Weights of a small mixture-of-experts language model, trained from scratch on English Wikipedia: 16 experts in each of 10 layers.
Below are experts of layer 9 (counted from 0) of a mixture-of-experts language model. Rows are named router (the router's row for the expert), up (a neuron's input weights, with its number), down (a neuron's output weights, with its number) and show model dimensions 128-255. Each number is 500 + 25 x the weight over its row's rms, rounded and kept within 0 to 999. Numbers have three digits each.
After each expert's rows: "mostly gets" lists some tokens that are sent to it at least half of the time. This comes from a sample of Wikipedia text that the model never trained on.

# expert 4
router:495516514493508486472531519507455501481481472452491482472517519545519495480497496513471534485505493491514502490471473508489487545486473537481508482488513487539500488475476532471498517484488516483459513503484528527514479480484537530521508516535485509516473489495495495479479510472538522469470478504484535515545492534511502484495469541476503509485492491530542539468458456488484505482438
up0:491493493468489464490514486525463495520476430455510529486520469487469488492497498502472500500486523501551499506493540470495530531476465510510469485469508476533516505458550500453489496480462455497524532475477481486516469481510453527480518464517508523501486482511533511506452491488525508471464507531469497532530505513526493500505469501489455482500467495468519486485501481488514508533485
down0:510424489511554495512488496512545535486504489529521461463499482521476499474513494482470547509554483479505458525508483485533474523516485466447494492493525517521473509502531479528520467499479494460538509518503510476496514505469484471476513477480516447555515484515473504500547492506466481479518504519511531498466497457447528496516493466493453529509502547484491471490518462498518498497492
up1:474516523505516508512508515457474480539532525476551504470509535490523537534490496495516508488512521495518466489484497539498497522506494492519459526498504508529448485522495490542539492524535521503494530485536512524495431488517502487494514498513515505494486492544506490494457516529495541510517524527470491485529502506528514527500480517486506511496492521501509469491509488480467470522536
down1:461560496514500544496500501484485527524470485489471497516497465515464485461499496473488482519507527520517463448465538490483472508519491465513505512517499511501470494506496495540507526497495474479501514493440502530492469469481508479494470523491533476516478473506472467476526491473462526492445499484510492480509506518539452493501489486486517478532463510518521489533501485463520543503486
up2:486497517515498518486551511533445509532513481512485527483469457501533495496484488499465503474467518458520545458485485532516491521466500535511514521487504507531486508504461500480514455507491489526489498452509515472494490501520488506503493492490499555441480476481505523490497502496499509473504480537486474506543509524489525522510470455479487468543506494480501451497475465484496502509455
down2:475510448482492464521525482509512488505502556520495449523503457481496536492523499476508471464501481474467471496485522480489474513495452517522467519556504528468529477510463478507478501493495552497505505500478473454484481528505499499486508499485542507518478473524457451551548496478511503472520506476465517515463512449499535508509484476513483475492503484485476533481508529543488505475559
up3:489506493507480508493504482522473511517517497456465537500508495492457487478465523498488523487462529500526513458461495524478529505517466532485464512454511504566471489469502554449531483510492480502457543499484535510481451520490508506499494474527492498484477504519534546438453491476511490443490444524492506525505527495502482490488478519495471507442498517487520518522487503503542502469475
down3:511505467497502507530498497477506518515477487477494515458550541521471484518524495479489516458485494537489483465508503504501491485489552534500501510489516490477499501520453511487527454537546517494465474515468488536486494481483506470469477489498483520536485475473517523522518496490450469511472492479506479536471479479507471477502489521562490478507498507463535539556505542525496526505463
up4:496509581480453536467514490512505523479506508515521507485496507511515511511481528531504514530516499479503492495542494513542477504491534500485480483499494494533506512450466469497488460539530481504479457479521527469486414534516526519516529464507475495489530524526512470483463514539482488531510508492517471518518499530507510487527529477483455516540520530452453497487487478514495503518482
down4:491482524550506496513502506506523549501486515516468535534517477455506501513469510481504472524475475535467482521528512453511469506563477469494510466501497514551513495510531513526498478503497464521530471468492489501540514493500510531519493493468495502506526505526473510551469521519509517519538535490498498507501477494443481507456471501550519475495531477517501464496464509510466492521467
up5:461528511482502501462555469504510469501510489430499513474485510491479524507485478471548460487520544521522517509487544491495524580512502495535522488449492524468490521494514502531530518528435470467497485519527504467520459494515539524462524512521520539499542536512532472440480485511507531509492496528508532480484503536502471474459527527422505500503527497509533507485516535514531514501476
down5:494499546511476488455493439481538484502483500482514523500504488508456460485502497477478510523519501471506509522507491529512521545515526499498521490504485511516524497504496458475510525509513484469496526539511483523520498470491544531500481493534441469452531484522444458496498510514517547495492558478469529472558479511490521487474505513493469462564437456495500507473452509511469494491471
mostly gets: " any", " inc", " various", "wh", "Wh", " str"

# expert 3
router:468483506523515512520516479511510475500508458514503497494491461508484488474502529470480482518528493509536499504482495497547481537497484477518546508461442487495539479532488525477466481481474487474520477468482511478481499472560521525489475492467528467525495507542518460517467491529507518533532471478491459499551451547505527540507521554508486526528510549529488548454508482481545454531472
up0:488506487500507478496433497513488487489493501475516523502497489511502477500514509532516473461483523487495518437486513503534508455515449482552496468485521535503495567518528504485566504482454506514508532524498503509460502487502555517488492480492497501494476500528497546502496506471451486437527487526486478488471529577525479509477487553486487499484575526559504525483493502479519468531515
down0:527508549518528469505476492499527508500493515486503491479507535465475480547500488485474474495482513499526469482513442516519467474535535464478526509508459523511469520524471481532523504457506527528516472541524482470484502567460523494506442488523485463483507469500462525539483495536495498480495500465498521436454497451495524480430521507500526516449496508502498500535494497500484495501537
up1:496496471513511545500479456492502490535467496494484502492482514542503467507510509523492509548488489507522523476457513524507488492537473507486547476522500524459498494507534543506513486507457504478454504525509509529482527475498506505494468487478515495544508491515509490496490516488468495512490469461503473540498498502520513530459471520539466480503546518527497463496461498524500482529503
down1:473533507511507520546481501498527507496543492497512495541510509474491530502504480538508521546487463473489510522482495468520488464538508524483503488504481501523498458505482471503445518563467507478511507525528524487507493475456491495434460486546506492502527476547499505505502547520509513471537487517529486489495489498491521504514482511542487520498522539501489530512483558509501481507486
up2:459480456511450537467484466530472475496523523453491521498439502500487467487471504495519514449534525524463457513455552502488514495516508482531467510475528522481490502465464486517494542480476508452500511465497517475468473474521495529517485490487527516474481516519491498521513501470525473450549483527500477498531480541487548451509516522460495486454529543522539498487510473488475502489491
down2:497496501501525483545506514487519509522498529493501486492532500479447513487519496504508534479442466541516492501457477491496509486484507481499507478508511505523479501532519502507511531527519509531476532506494505495502470537496493483514493511526534458464462485483496489483545503484552532535455529524437478505431470556433525496510491450475516516499464549476539486476498514528464506498477
up3:501476517494499519524478521498510518485491512496481494488487508508436444504482491502466520520497472508518486490527476519518487477509506471509553499500448523527507514525498456480482457515488490529492571500481518484505473481518518497475492473504498508529481521530513486475469517469497511483497469460485476508509533528492489523467508511470483499500531519494480547516475506495504476511506
down3:538483480508499542449552519465489527523512542451545515542520468488517516470504536459493522487503489535506512492456475470509523512484487482491477516523497481509489496500469484471485497463497489513508505557489463481542494546488535486519478505517534532531472487478535522490496486491512507503520478496491509466509538458495492469475506497525495518495504512521501469549492547470457533539516
up4:491479452498443487474531475503497508513474500478530523473465502478487559490483548498477490476464517480496476493460498479498494551521484535512515517517523508543511508485513488452462449485519521485542505479505514522486524489511496487554486520496525534477498525487482441520499517523492490522473518475490492519526496523467458475509510518469483496484473492529508509518477511497508496497499
down4:491470464515458514464513453467493535545489580550485497458516495500520524523503508500493538473486493554474474481496545513456489558476463470480503509497522510529502539480502504474546503503508487539511512485504501562492493529478536475506501509458490515458493526477484497488507521510504509533477516470479507479482515528513478508515471506497482504492505492513481486475493505517534535467514
up5:488510523495514479441481520492451480517504516495514499515495447445493525511499492510464478498482506509525529526425489536499534479452495501524482507464493481523450491450489460481562508528439473510485470531536540507513479488508510495498510543467542536477508454491503531477467530504485499529507519503469486543542455535469494487512483474504501493502479529506553500464478505502529457551484
down5:467456526485498472492489536494457478511518479517493516503503470491439547553515477527483471540509501484473535547490493501509534507527516484501552470493536498529510538496473492495493522511475501503450486482487491498532502522489492478504533520455553485528484420464499498494514537512539510459517491485514510524511530524507525533442536504531503462486495491481486483490504472527490471536477
mostly gets: " San", " [", " Los", " down", " led", " Great"

# expert 6
router:513490504507515524521533460526481447479526447503513526485456463478472545507465525521534501497523519466484544528524486509524497520512494483468502496520483522523526481518499488513531532518465488489469514522541491482456473518559490496528495505527487532493457523495527460459471476537499471505509505469508467498536496526535493516450497490484473498476517510560494524482483530476478488522487
up0:480581521525452558478500503512493494477484553494479506478533457517442472511483512487555511493508488506538466476455494479493535535500482487509486546473495487528523490469481518479467526514493524500520485495465491481517449471487547481517523487542462513505489450535507464484487479510491498493492494492513499502497493538520479491468525482472481499525532467462503538535488507518483508522484
down0:494519447538478508481520540511500513504497511555520478493500519526497493515471520507468495503448462522514503488511558482532514530490471474525519537497532499491527501433494470499462488487461529532503511491516492521464501464498509462483493480454444501471476497523457511536495509485471477492508513555508498472502507492493468493478527493441520522508508518505543525515488452462525479522529
up1:543510532469488471543517449558513504512484481495491493493468450486475500506465494517513465485492516469495456478525506505494533485512458531489497526485486485479492506474487504490464515483477522465532504498511489466492505432476535491534436461497503527545507504510494519493474498513522508461556500486485527488516519521477510545478460552531460529468486525490508517521485533490509492531516
down1:501528471529511516525456478473502476505518462496462493513473481539476507488527470490520515533487512464504539518511452500495506502512496510539499469509463449497484532508523540472499489471479503477468505512511528528531511467511531502502483436458464463474491505515566525513487486511501521522487505491487479497493541491509532508484502485509506545511528461485526460505513508493481479496457
up2:526519480515492489505547476570509450500524477492498492455467552448518506506499529491487494466472500515521518506498525454480484533487523492485487517534483514473463510480511488476478469507482453502499536463476483447501472463505547539483503470491481486525533520462461501450495442510509508491473505523572454492511503496542494482492528480499483509512534497494480524481501525526471527564488
down2:453500477458494526495526506530519486496482476502500483518533494564486487507508531500510495488523483528469506488451494478552532500488520479502501520543493489517486532523482468545491484500482488530518504530469515483451491480524472507479505501489514480473532485487469499512522497474458466541524513504499545501523501522507490474478532528493476482503459456539545490539518501428504505521523
up3:495498514491463483513507475534509498525548498495492527498466483503489520504490505523511520495499560501489536490486526519473510490543489479513497471507483520486492535520514449503468503453468500497491495473516522480470473483480502501467483487470510527509526519517513466455491513510491524483500490516520433503490472506537513519463506484504457493499455459470553516519471474527509474527490
down3:513537467500539491515530524496527519530510520456555455490487519508534487509458480507507529501510475517484533560475526470522523486482507467481434528520508507501464499477515505469501506458489518473492518531547479562496477507498468511486489502528492530490503483483520503516568511483519489495511553515541478489510511480507517474505520490526506518533486470490527441520482516538456494518505
up4:491514489534450514503468473562489481484537500488545509462506477473456503513496520509556491522510519510512513457499502532479473508497501522458517471477501486510515464514519498527523527513442471488491481502537477473498455534519496478508448524499484507498463539461508475469480509497512508506465503504487444523526469523490528543460500526461515506507516483508476503512458433516464484498496
down4:465465521549485494502469496528512496480484529483476479533512513470468453494498469481500570531502493517484528498488472461547484496508507552500492515494474553475487513489461481488505502532531505480509445520518521495496477509487522497450493532511505489469508490510492513476490458478477528495491493572530488505505515492474499467502508514459530507506454508538503501479472476517504515520490
up5:500522516529479520460462481587468500480464473536519503455481531458446530511491447502485492535485495532505465520493468540430475533539487490522477513446458502496502502487456504496521520486447505482546490519538488460463474494504494495480491462559522534480501511508489492514515470517530482492508506481489497534487512488500507523487537522511496557489543488510505516482445528499513450496543
down5:513495500507482468529475497466492491512528516544476485492488531497510476499494518506526498555521546542486543465466512499491481501517496503479481462455538504475526498490470535498476513512519517523489492481468502513486481504496454521478519546521433465507518502558506451500496478501515517503453512528529428500524532485478465478477488471445462504480546503461499508531528515461500448502472
mostly gets: " County", " village", " city", " area", " politician", " g"

# expert 9
router:473484533515457535519524471506458492472525467521520484451506494502487529535525535502487483505488520482525515529527513485480524547489498471511526520517492495515483487482512491466499528477460436474471478506500539527459490485524510526494504516485554505528495470477534500469469478481520536501490524492464465511528524537498544553472484490516516556496513513529491513490486485527500453533476
up0:488456487505527495502447491489505527509529518458504490504504506510477498510532506488481485532517477529539495481447519458508525517566465484549552425470484516507459490467484463469475505534482507510527517508528489511512492493519493454529541497516510499454509489521513534482437508522539517544516473528456491485510450512509508527467515534498513488479571500467510510524479516485524521520556
down0:493448502487467486508520518541517467497499474470509496517448530511502462502523480482492461479499483505504483501493548476482437512523469453551493528502502434491453462459491458494464477509500560493480508522501499507518560483477534523511473501467485469482499547546454503522498508486518488532512472506493559531465580489473490476491492549492478467492493469521497505519502473484469487453498
up1:456491428488487492496510509517440489502504467506482501484512483483487493522512506514520515477472504495485470500486518470508527500502502498517503476525502479509486515481509529497448447530515543505466506455510532494521462434513538503503490513489521500507435505498494509456483496495507561504497465520520527511531522544478510513478547509477522504463527476487474521479482468491492512550531
down1:512503535513495463495511533530503489495496507458472557462502510511505472485512498501529524449509494520507499491502493492526502499478537466503517474518508484504538457507476506455494544517509513497503522499480510534523508508478486490522480509505493517495491484498501469526507527530484480506501449482541509520471509450502470449470534501478495500484478466483472498538498475474491469487507
up2:523527498476486505485489512545499503500516472487532498431517504476483530495499510532457494499498528461478479499459488533508488529481501469506521479477493541548501509514472480459527528499530476505524520489538525495492514486505512568471497518484492490494463508497495535510514494491552507454529492508476504533534518471489509460480521518514498511468513551481568539487480489493465509550511
down2:474473515485477556466515515466492512525485540522514483441524501521496514485497519445504506466501537511502499487497484484506500508510526481518485516477495491525466542508487486572517475491527511514497519484496445571534489530474532511462524520468454499492493547506453551548468511488485474520456499506460471497519460499504469506544486542531533477520486496508537477493542491523491489535489
up3:478496489491451532532524514495487538519475558481421514481502523491467479479448528497485486512512476485481561506516516502520523507518476469492531509478487506503513481508511516530511489541548498481427555532468508510499504487500453520522515479502448495520493504467512501494423509538453473519494499550461510529507481530531501534496459485554506540488462503515515516463502476523512510494461
down3:529517462499484505517487507492504454512493491503497508467450497491505496500488521465476519544521503463536502435461509476526526471450464505509457480490473543521476488458543452462504513520498498466516483468502484515500493508524512510554518471506497553487486506497452485544520531508498530517491493492487478516483505452500500497508450477516501477542470504479502463515519501503514495517542
up4:521504518504516513539542477489487492465514465454457549452492516503477496516499531502496533485473544492528517492483501508489488535538488566488504440528477525469448480507514494491494447523489498466531503463532515478504516501531484516479501536457502485506498549506522503510488501511488510499498497513504464476467501483534474533463497489505502541505527541491501489498475545506491462503483
down4:537466569534503543479451491503477514480502491524461567513508501465483444531477502501482483491516504545498503479518514482530496476483517533547474504532524521481479515499477490480498467538509509517516519486492487489488518484509482496509480453470494495487499475527485511519464471490526457506542495491505538501476467523543472525516512513506519495546486495543487494515521517506499513495495
up5:536539481491527483486515469513509529474504514437502509491494535499456520504503478414476517500539521509500547483524520484481493546472490536525486512491486553515501499525511490488486514485470503495511483489497529508477503520495494484520505494524540498523509441480500505452521447485490504485549459501473498523576437507492511492480478529512459513522467474511521471520481506501525506490468
down5:514490470482509469455484486535534459483499522500493474521505499524467549483529454503487518510560510526469494491512494488469490528491512528518470500501504490505483488516586486490493495508501489506552479497520506500494495539501465491494481461517490512527495504484504502483572428494494486511511468476518469488479500540505529501498467510538474473523502478462483459520504495486502489491497
mostly gets: " Cl", " '", " MPC", " Gl", "š", " rem"

# expert 10
router:467507505479549540542470490547514472542503502485470542550480519526468456480447511519491503513478494454489489487517544509544531501496500531531490483492431485516462478517484500484512496514506497477503482465517491472482494506538513505518546514515544521460509505512553523466453474498500531516482535504490510498495475509544488489490503512466467532514511490469545546475516507536476475483517
up0:454509511489506493507516485537486529467507507463447506485486508491507488520484512506538537501490566463487487467509510520503528510481429523551500498491508491512504517482494558489487494556477515530538463462491456511493492480511540515509487490460480514498503485507498503473483471508487498483492525488487479487515497486486532487496489506477503517509526527454516488464495547497464494545487
down0:502521518494477533512500470464435455510516455531535527502503559478524520527489477493504484510495482498479520483494518513538518483484511488477479537502465470468485507547487453529496500477463523482465528505514464503485516462516531503490507503521470519505516499504500485524530518500500509484470531521515488511504497449535460472435490519494494463484493501456487501507493506504527500556479
up1:495501570484499495488508465522521468487540515483508505502461561521486471509450508529491514491474480529488476495509469504487503525511505553514476491535442521504490521455509527520530506499503512479505510490542489458453472479532482498470516532529466534490499537483538492496460447475518496450509513482445531523478461526542513571508474488510523509545502516487501502479499550493495496485520
down1:463510508513482480531477534494520517503535506437523487523529458481497459495509468511481474520504493491481550555509502488481496503482481537495477502526524483494491512521503494510458466473462532446539496482488506469506502491526538475525497431483508492497468504482481503485478459460542500522516507479537521506510465479522479530505497490498513476487483487473493516539485443515507525506476
up2:449471479474500511484502523502498476476514511485462558500512499530492491535452514549462538494495491514543466480526506510509491498530482516488500495493453498514490476493540551459514440496473473499468516497514477469483492475514472483486570543495542500505487466511555544511455488521511511489502479441488465505480510501514523524496470490524534501475533506491484497465450510515505511484485
down2:532544514540523470496514480513518523504515541473518496479487489518468540470514523498490534483479462487505469476524474536476488515496484529547492514537505530489434481511491481503509439479483508481481500494514484469445545479491484479457511507481503483461516490495443552511538440536539479477494478516507493428483543512499536477506515497477511470434502484514518513532476503493465505500470
up3:496487456528540535477475484520496489464502492496460529514500467510486472537516510490523521510492486517521538463502504485527524490541497507548489472494472522486522480504496443527467543539518529478472468494515500546494522481526517505517528507516519488486498470528509463528510499501468458515476526541469490497479485501527447503490500483482514484452510541487483471480522487482511499553468
down3:489502505518525523598543499501532471515516472477518465482489508518495504506480528514509474511511512480513465514515496524555480475515508500463486430545538461517494467500501497539477536480489506468468475491518516506519495485514523512509491535486516557502510487475489522471512490497534465515513576530463499504500537478482515505523484519503512476505481547530484499527487513478510480509552
up4:517471509465489477511543477460479505517478504542485513476489524493528497504471496491528510520495464506540495508547484496522510524470477502580470492550451543497509508480473484504477489482478493525473511517511481475495494517498493498468533527517502477533500539491576553455467504524487508542503497479492494489482520458561484512459515494500498481468549497479450525488545505547497496507536
down4:487529517461524492492501538501481490551499500501486495525453509511522476491512538511508537471504488531502492506513540492514473505493504494478491485485527491534457505506497507497522492507492480494503486504474505509550471486497463465487491480499479528506506510480505541541414491523478503507465539521521474527529473568487505501493502487487521507504482470457512482450461524458530524464477
up5:515498521532511483481514520541491505515497498481473534495476506487502475536486445492500453477482493513546531505511512522506558523543495470521495527434470476502456502467517486493483491572493494496500454492482509534504481512489515491510489474532496485506487490538514491498475494486511505539531524504506519520541473519512497515499433496521464518481480506463543543496497507508476506488479
down5:474502484526483484514481459560522441526508523526557514536488504514500497489505447477495473512490467509520501502550483476512513462464508490492492497490478479461478473485528493514427503494439532547486478519436503508550480466515529506521495489492503509570528495467522493522523513477522487525523467541505532530472460493503485489481480500532504485478435505503459503449513495482472480486491
mostly gets: " ·", " Arab", " Mor", " MPC", " JPL", " Kar"

# expert 14
router:506502492528533532497571500543478495489538469510483538513478535496474494484467484520475500493496502520506490525485471489537493525465514524514481456487504518519496485497509474459511502488504487482486489485518482519458509530516511568464535559516496520535518495538500500458474504505531539467536509485532502496556468470541500478481547501457474523509486492462513516478493455530484535513496
up0:490480449508533472500534483489453487502472512466497551484536533509543514492497476519471475483498513506514514510476514506494515510550505511532444526481476535519478500478450489524488506522503497500489549533495478499497446478540475520497464489490495495502507477517502485483518500479521524526478480500511516499504493516553510514503488503504506497494569524486543523504466515480536483502533
down0:507504513508537520481568494520512488481507552519519514477509501508533504501550535511468488471437538463498491506531526452460481536499471487508552488523513526460478494492507582515495491529550521511491487490496517504509529490461532490489471530531480499488477475470493480519477528532530507445454504519460505449486500530483523501476474523512502487465501504500463457522523514500470509533504
up1:488517551499498538465516469509510464462518444488471526459498523514488515518519517507503523483522493505518501428468467515503560537489499486509512468503484482493486513472475461459492475483440507493490558495550491532463481530484502486485492475502503536475487466503511493494474505502504513499467479486489484486505461529497522528517506464486519480549504508529485471500499471503449438508492
down1:528509469521476491476492534488528482521522485526504508482501525512540515476490492485486471510569514480490486464548470472505518470520511481450498514537500442448533501482469508485498460493470489455473509479474508528497510515501535504544464470539535461512522488543487534563479488496526488503494482526522505507506506513519495469498465526496490496496531484496497481478469530508511481527520
up2:490518507503491527501490503504500503494539525503539503478463500543506498490510515514493498507561549532511479484494504475528492524500487467539519452476496521521539502475432517529482494496483492486497488519499485513524464513507486525498467453504493466432504495483510516503483513529490488513521501465493489491564460528483498526457547492501498509511523495453477528501477449536543500514510
down2:522499438513538490517501498518486436478501531524517463492546533540463531488498472528479462521494561497495523439500503466466508489459501463481494466532482523516507524509508491518498470473481517511505474494546498491487452513497453526475511518546502499467495499477521530537482519482485492501478498527500439512511485435523545514489517522511544515521501537492472464500482514537526513514459
up3:482496496507444563502504501550481515466471528485490476510488497554486515495466509500485484459551510505504486468527508488543506483498485462501497510470496507532550546498477488488472531493527485495505496501527455536466470499516534516528496508512522477484522452542542453519488490513532481517569506456518482476544504556487516496482503550454462484472504525483524497492523520483469444471519
down3:491512507497516525501497560486507468517516494461474496552549477493514513478501476483487485466462483508515484515479524471487481511520465505485503490473466543478557500525474484488495514524498508497462483472495482499439497470477506555485505472479557487455518513475559515505514445503526505469506491508485499467474525488488542491508479501474516540457479532469508477439471555489457488538509
up4:514480498501463504480495496492534497480553499525521517510484513501524474511525492503484507502523491478558484516497503501521460504492479516548498460456491519523520520457492455494486456481525508489480471446521507471474460488500490521521475471478491545464513490506545479481514473507461501499530444503515480469517496521486462487471484533484469507463528523468525514497528447496462508512509
down4:468493493513474501500519506484490474489540484514499434479520504549490509468490470497493478537531477496503482540450512527497527502524478496533463519528522462511523508473512489496517498418510476512494481475499501490481457503505488512506520489524498504510553463485508516503507486520461478467505478483558471478521453496517502502480490525526497478473491491451501477503507519490495552486530
up5:540494517530473507516495475530493508525456489545459519474541509523490482508516505537524497483529464480480480490505494471498475514508460496474476495439508500513503535479509519477499499493517461429450472479544530497460475500508495523480472481455500454527511519532479477490505496506568486508516532457510499499518501525535556460519512515512493503512484545472503528486513483492492465511471
down5:502418520509469515503494514529484491516472502494472483550455483472528524498499525517445485443497459471469507520488461539527477575516463532495487526525487508504474527534475472519500471486525500471540482534497499518543477501509438557480531508517546460441498516516492511559511500478521431526554533512490465508531481544492496538497505498524525491502479491474515502489483459441510511524498
mostly gets: " August", " May", " York", " Paul", " London", " February"

# expert 1
router:460525531505482461497493475541471465533530520469517529509528479491526513451492476461488514527515512513556484492510494493502531513524489539487522505528449499518527533485453464531467480516513528462472515523552508474455490486547459530517522544504501541451525478546488480505493501489485530510459534505484492525497460493514477499464516518475469463508506465460530513506507486499495524507464
up0:509511493463481522499482525518513503467495473526524501524506470517451467516503484551498558478519474436509466507523495509490517501479490469538526445504433539502541486490501535488526500516490522452500466498510518465457482481531466530500513477522493499528540523558495519507510460507504526520520511441535522494499479559484505525493482543465499504459514483528548517491457486518517483561499
down0:490510502523514538504517460513499481487452466500508493483507499543488532530495499468466526537532498508430496525503502510514502567507494495501508468540519500491488469479534509478508514516510501522537498523508496439466498469497482533443496518527526510455479479497483545531504469502515512497502510474525531488496469460519476500512485498494547481480483483505491489533480550487493494522516
up1:480501542524513499488509472534454470530523508491503495548427482493511535498433502495485476484534502488519511494510506521500499527528507512510498518489489497518448475490473488436476506493470487546522520482475478498461497491459522487471519554520483483501499508482505508491505525507491477536517506499520529525531451509482516509495444501499470517497498521523496488457494526521467504510486
down1:503465458482531498450475496469490518518501546499504521517484506477509546477487457484506469458523519519501512491540496548524468504483501480493492502503549517454448512485510525528488491505470495492484485499512500495499535513485483465507510493559488519507511451511480530524478474502488511502445483533505548512506475475519487481502471431526504499511485484574508506507505480474493503514483
up2:477498468517550497498506459492485491519484500492473494462458455539496491484520542436504507530460459494520490500470473527518480519498516495472516513493459500502503521485498488496506491517510464538505517530474478475506455463534505459522517486522495463447508488523503495514457500512469448473467464535484489526524499526512488523481497521491499513529496559529532509505501542497523477512477
down2:467482513490495500499496509449482493515473515492538531482509505492493480515505505456502470522491528535530477462539490551524494477506499545520512500502505525501517489508477501473484489520483510508524495447453464495512510482531539524488509487495479482506499517546499468482482476490496526524517497491527473493512473528496499562504494514495476519505478498530517512511465536470528493516492
up3:497492491478503519514460499501505468563485497519498486497461507502534497465497500477522485512545450483499500432498541486499522506502425473469511474476501522491491491476518550493508524475433478481467476484488515489497522542508490487528519512501522492518492488457521500473485491501513464492493502508531487526504447506525515494477512525488497530478541512495577511491471486556496465513516
down3:500501504514468496469464540508514479459451515510508508486530577569524514517498476546503521458462485463466510449503490494484501495478554480465512486467458478547515520509503473541474450523528518549497510519506450525463498528535464482487519492443513480517550468507500525521501526518517465497490474474539479525477549544507518503508475510486552490476478520537490485470489483496490509470503
up4:533480477497564518495468478539455522529515513469469525486501480514520490521495502487548510521472530470503515436513526569524503486478512467554502489424519536509488488465515475544480484476479513497505522530467537511483444456483533487526508516547488509492510505497500516488496553507501500468497494585482478520499502514514511512473520531487499539523471480516507487493467515461507490504468
down4:536501497521504477456488519495493461518502489480455431514472509476477481491508492518517471481484475507509523437497527491482500516535494538499557512463505519475539543508469475503495523510496533518541505463498460466508516517485452509485440480503474516483471465484514525513549473475511527503538478485519490482484536491538538481499501454498470506462486501530549483527472514515497434493500
up5:539517438502510480508509487506494456510488463524507486450513475477524515440513515477552525479483501522515527503495467505548481499491469515523516512514494485512530468490477525508494537496518480492562501483452504463531510512541506545524468499502484503494532535491485461506503503521486463475490501527465492535533507507491460509495492493489484517510503471487456482522479495517520502466456
down5:510503470537505503474498523515492502495528510593484489509511506482516475499500512454524504486475503513476493443503466463509527506537520513533474536509492460547504520509486520498506567490519466474518523505521515506538523482493536474531530517496491511470475473526476493518490479461438504546506462464539479493514510519500478481492461498509509549484523515476449448488476502514505509462466
mostly gets: " could", " Jr", " E", " Y", " A", " &"

# expert 8
router:501509486532499489521502474488520523502539495449491514461501525505509525456504516498509483512520529466500480492453530514513539489477481506530493466523486544535498483473486485508513501528490500487479480500546510447467516518513514491490486529545475565457510496541491483465478523546514520485519506535550500505487448491497483522489552519469456551476520474484536526474494509497496499566459
up0:509525481536488455500474493512489478508479462486510499490463515474495515477494546513522479470480538436495480508498517503510530507533468464505442515463526538500472463480481511489517550515495463505484509497506514482520537481510499525522518502522488545496512475507498487486495468482505488490511555516537456494486511504475503507494509502548523547488504520485526518451463528509471505479528
down0:503500484470551528465523553488481436438477481485494479503546503541502503479504520558473533470454540446511452477479471490509501481509472507482536483488526512514494514509513482508486492458549504512489457489546493492531486504500554500525528525483526464499498483506482492467493480512464513491501531531497445439500546473525507480520537522511494506511456516500513516482497487506482534497517
up1:548500505514503480503549486467519478537499483519527519484471531500512528514485481514538480515519493473515480498471477496494468507446488489497509488482510500491505511490460493473522468480495479480517493472489506495509518489475546525523505498516471492533510482526493513469507542561452499490482486536486473475497435504477485495426532475530461499505508510466493516518462473556512479504480
down1:546447479507504559498507489528463503518512558542539488553466532552529511524547504465470511494514543479486520497508492499484529524480465514536499492446526469512487511498479498469483490491504492498528502513505485448447486526508547517506479511487475479478482479484527530522509519526476482507504461473482490492485500548531528478507520515503505491500511486458488469518490520498495495461487
up2:503520500482457515529457466464503500557446519485469528474499522497518487474508500519488495552508531523514475506469508503514515507516513475496530494495478542508495513536537482516493504521485532456468548509496530501467482491488510421488505485506467513465539467523540507508465524551488499524492508517469496502488468492500473478475455494462510488480491547514521538472486502499451486499490
down2:485508494487488458534508545492534500463531477499472493495502530480533529497520544533506487472510477550512512518507507494531448482548535489479487511529495496505494524496505497467467481505494511476475468491516530503505481521541501513542513474504508519476488490537508482508514489436469472492511487446498539492489518509505537476476496513481497452545461447482485467518459500473505459513530
up3:501509477498500495503498539511494498485468485516476513481488531492525527492490517493539487488464504489529464520471471489480473512502466467496529478529495538512487514469484501533508470531495498522507478461479512526539507533510528464520512520536520503447508493475525499490457558569524495496500530516510462491513475510523503475501475519493522482468512482467514544514461510488483519509432
down3:465456508494477503462528507566471472484481517490491496500516456484512515512506487482536546494479520498556480549556470495492483511502551532471473525465468441530461484520511477514460461466506503485466450542491539457498517508524469506531499512491498528516510515479475465526491507482513494470502465530491492462501482477526488537523524505524481510526419514521483490510498490516484506554540
up4:493496480476537502495549497505494482526544451502504484500475542502524489513488501498507487552509493494515513497515472491498458494496481533509490524523486516494486506503503479490484436503507505474516513509479524450479513512501503507471493465523478542498521480510501465490478509499518463465512491504518467499519497497497504506431522508512485482471466515506497505489531486534487530459485
down4:510522494492511491495494504517516512478526482529446514483530549540502522468498498473507421514509543503508486495528503469516552446458484528515512521517518472466536543507507519528459489506467514493446496502461492555495509540516485496468491490463544541484573542483463493520549475521491501494532486473511516521479470486509547521504499493488521515495528487506487503486510499475523516493461
up5:514543478553460515494529455509509462509500497493527462476439528481510502500500548510501505498505513504523510509490516497522518490540502534488524495512515559508518484464483506482483501513462519506538450510507506487505508508514531472502506490522508528501504470430472484461497468567521472479435486521553468491496521503477489548429505528503470487551497534495474518490477498538506448526504
down5:554493507520499523531446464498539519537469495469500463490515458500520507498521500451478508501498579523465503521510515493524502494490534507470478486478502501467542498501501553517537523495458497486477466485516520539518460511493509496481496481461491490451497470531441526490499488556535513487527472513500527509480503549502535497477464500523519516484494528527462516482508492524469494476493
mostly gets: " Cl", " Kar", " Gl", " Center", "off", " Dar"